Weights of a small mixture-of-experts language model, trained from scratch on English Wikipedia: 13 layers, 4993 steps.
Below are experts of layer 10 (counted from 0) of a mixture-of-experts language model. Rows are named router (the router's row for the expert) and show model dimensions 0-191. Each number is 500 + 50 x the weight over its row's rms, rounded and kept within 0 to 999. Numbers have three digits each.
After each expert's rows: a language model's description of what the expert responds to. This comes from a sample of Wikipedia text that the model never trained on.

# expert 0
router:453490504420470502625488485594497414391508520459477521557502527444369454430520423491490565509514537447411525467489386482578490528471551504556489442573442455467482515482521513487493441472515499566478508523439450499544532459510529506452579582556525494485525477476505449428586607442442527412533497494450484393513439397446443450470549495551530459483530556476438489470432392460442448484571528488497546504526480510516423562399520537455565569573462475470453520455372461497498537555511460526482558499496475530426479577453488386493526467530498580479494525394585503499553528508391488477
It responds to: Mid-word vowel fragments. Short vowel-led word pieces inside common English words, often before endings like -ated, -ation: ded-u-ction, int-re-pidity, reb-u-ilding.

# expert 19
router:453489542481430469537476419569465441482551502445432540489591562398459593415506486522492487567533527483482563476522455421548368471427587493502524555565476491424527528536454482519515492525511598524524563477437554533406424475483463553454536475459514517525475437396550478577525547489476507388547546565521513482575519528437428479486521511546476470504541509465509450493492446426552437531549493455517540424499537545579534505516518513531456518451454504464514366511462416595438402552476424571527488476562419572433498541595482494574482399523465566460484510486543494496589428451425423493
It responds to: Personal name pieces. First names and surname fragments of people, such as John, James, Mc, ley, son, often split mid-name, e.g. Bar-ack, M-itch-inson.

# expert 21
router:479489491456497492514465470536467460451557548427362531544493458491400494485536438521547594540525624548411596545552433505536478425496525514532669470589411445480525556517470432473580446474524538539471571407454550463490448536530542557450496479495469491538453487521522558528598513360395444470553533544473511485500475483438451505523476482535472482507463567475482446482481488474487461526498543394494497460552551509537530504497495492522455615513531428550490505560500556519520376508534460597452600418498521606452494521517502492491486518450496492499547556455616484493552496536419498404
It responds to: Capital initial letters. Single capital letters starting names, acronyms or compounds, often after a parenthesis or hyphen: Penguins, WTA, NOAA, Blue Note.

# expert 3
router:501488551463449537552465491543469458439596534444413584548503609452452533480579475508382588525488583477452518412506457381498442500468578527476604456638445408449545501487476500463500486486535621595534535434412565427368483443454442534455497457456474515496545399487521518484506467484476473487542540523582439486543499522423510479465488428569511462460435508484496493465479485420460439504508523457522469414553498557554530497504529572577488484481484475505454511527463493489499478542483397609478478464537422547462519581538495417571523455511407509508501484469566462526500535439451459446
It responds to: Place and institution names. Proper-name words and endings in places and organizations, especially after New, United, South: States, York, University, Massachusetts, Congo.

# expert 6
router:474502521463395506487428391503473446448509551410474529530556553477555581484577473479418522479555533475500604544452432388482414510471537492482478554629505524469512536523504471512506495518551498440496545504500627472466429556477481539471553454503526452451527494417582525534516627437504511578520514503466434461599477530500425521449516450590494494457512509487544479508472484468508401571554537505508560441480477504531528485485507542553484542489483435449447432463431409599439492614438438497579498473493411507405436572625488453565514449550502498425458472485560531507545448451450422466
It responds to: South Asian name pieces. Capitalized onsets and inner pieces of Indian and other South Asian personal and place names in cast lists and tables: Sreenivas, Saravanan, Narayana.

# expert 31
router:427490505439458509585440474549452360402528483434490559515524495486453546559510534535503534412529526468420566423496487550424476460505491423471488495570465515450550563534465480559495510506554537512450548458486579531437447504463481570505554543497530550532490450501523475517627473414494435452536549512501490598510439536530446541479478487615462431533463530459449471489582484460454398479491585499537540415439469504609520501369529535544512543427459435465456466572403508519496460520466467517466566509504509566419519576593499438568438419596510540507550597496584430491499540438462492503
It responds to: Plural and suffix endings. Word-final endings like s, es, ers, ions, ings, ors that make plurals or finish words, e.g. officials, Organizations, scales.

# expert 30
router:493469520469418475558532504401499405417542462514515585386503493456499524507534503517542562433521568487480569546540441508512467585537517519569583515531488447464522415480553467544534471503484527510438590425487488471542482504433487588440507497609507548610493517453526515503561562510519529418528589467605407513465513492441450484453521485488540420520536606469482562439417495458506479450593527485542491501491577561608530577420489589543556550560482420483507508469406449588459515504579497492559489450456476618432451556539457470551553475508462572557501498403511427526538473483449456522
It responds to: Prefixes and Latinate pieces. Word-initial prefixes like re, ex, dis, dec and inner Greek or Latin pieces of learned words: holographic, aegis, nepotistic.

# expert 8
router:467482524400536530550515463510500493460476493468457461399657514419545511495547517525489463497497534506521512489530448464490453511563550466557524492554435496350470502545473456520579409504555564442405549434412610449512444444455475528468498549474484581500412399471587530421528500495415431402647506483451433495615542491427535508523509411536489423479479510505549522449460415474507457550499539423515557451495504519550524516410531487582458522453547438392479522499513473542428492576470470469547513457526480455487484507592492523544443413547478522523525499484521520545575513520421488471
It responds to: Prepositions after verbs. Prepositions and to after a verb or noun, starting a phrase before the or his, such as for, at, with, after.

# expert 28
router:467393528460474588505438502511474524496513501510487486531528567478484520541616454504442609461590541503434513420567485430516471586454556526524485471493430548473425522446431443510588465458534590606467545476487542406411474502526548531512500564575504472529473404476513491509421604521507463519517607511555488424527523417491491527461544447569459438447510562447464443423467420468455396512556527482583513441454589520450431518451461477598566503498528478502609472548488481485462455505572496501565572481541498470465496521457430473532436489541381528446506505476459434451466594444445479467
It responds to: Infobox field delimiters. Colons after infobox field names like "FIPS code:" or "Time zone:", line breaks, bullets, and table-header pipes in structured lists.

# expert 29
router:526483500385446576526504443489450483495530428423468526514526539515473546388497447530440480480549558525430474538489451393511437490382619482531567497507488403392491462480505469526522458498548591490509536480497500531442493563518451549493577510488620621520459453417601555522537538445477367428573539485437460550535509449501521525464552460505495459439472457453496514477502461520459509520509483433526478504483439506572565594426536517552523554488553436511437423549428439551401463505438493495575506518539454543460383611572461465564450444524470547517494579476506474505535524466458469478
It responds to: Verbs and verb endings. Past-tense and participle verbs and verb-ending pieces in narrative prose, such as made, released, rev-olved, st-alled.

# expert 24
router:521487586521474506590448471547508459461501473501497497476569538540499554475539483557381558457606554505515509457646437515575447519392545458523503472536375538383477506484533403522613458438529568471484525546536565449497451434502444573520493467519480508403473459434489527445449559466530455520507483570536480497568512425495486581452524479586460400389526489452483469422493472425470388574501520518506526471466491515520548533442553503527562502443510431486574385512448472528477463487557513521567585496537525466459461484521382533527418454516423547514559501476494490536523480510426488417
It responds to: Infobox field labels. Infobox field words and the by in Directed by or Written by, plus opening parentheses before asides: Elevation, Synonyms, Location.

# expert 4
router:538497592444485459568437396519469460406502541460427554450503500518391479495535512596430481454551508429471511507484503437493460567494526420510532553559480443436535523406410459557577471563532508506450529451467586491366435456392549514444546466535506512471559386476497498452488484396424477483551464517522516454516441464499561539520506498513538378532592531482507510484509495455472542555553488476561456429491528506548497477457565550534563526485446457527466459533426505555457407576508468579537462541518475538478448572540439443573509467458508643415530504388494503531518596517454512489
It responds to: Line-start dashes, pipes. List hyphens that open infobox lines and pipes that open table rows, such as "- Country:", plus in-word hyphens and the verbs as and became.

# expert 11
router:477489545466496509515516395514434489495528451468469484463477582495472558460462490457495492442533590480435531531508476427491444579411622429584614553557394524399424513452467494477536503523539518457387547479486535437444385536473567509485518564519496519603459426435540457484547513433453437452558594530464509450560471513496505562557520480526442499461448533518486450520488509460560431533477481422527585451452496541551525536469482579602453534487553480515487508435500442519362471556440441484577502464464390579405502509519419499526442456574455540490486492514542512509551607472475474483
It responds to: On, dashes, table bars. The word on before dates or places, plus dashes, pipes, colons and semicolons separating fields in tables and results lists.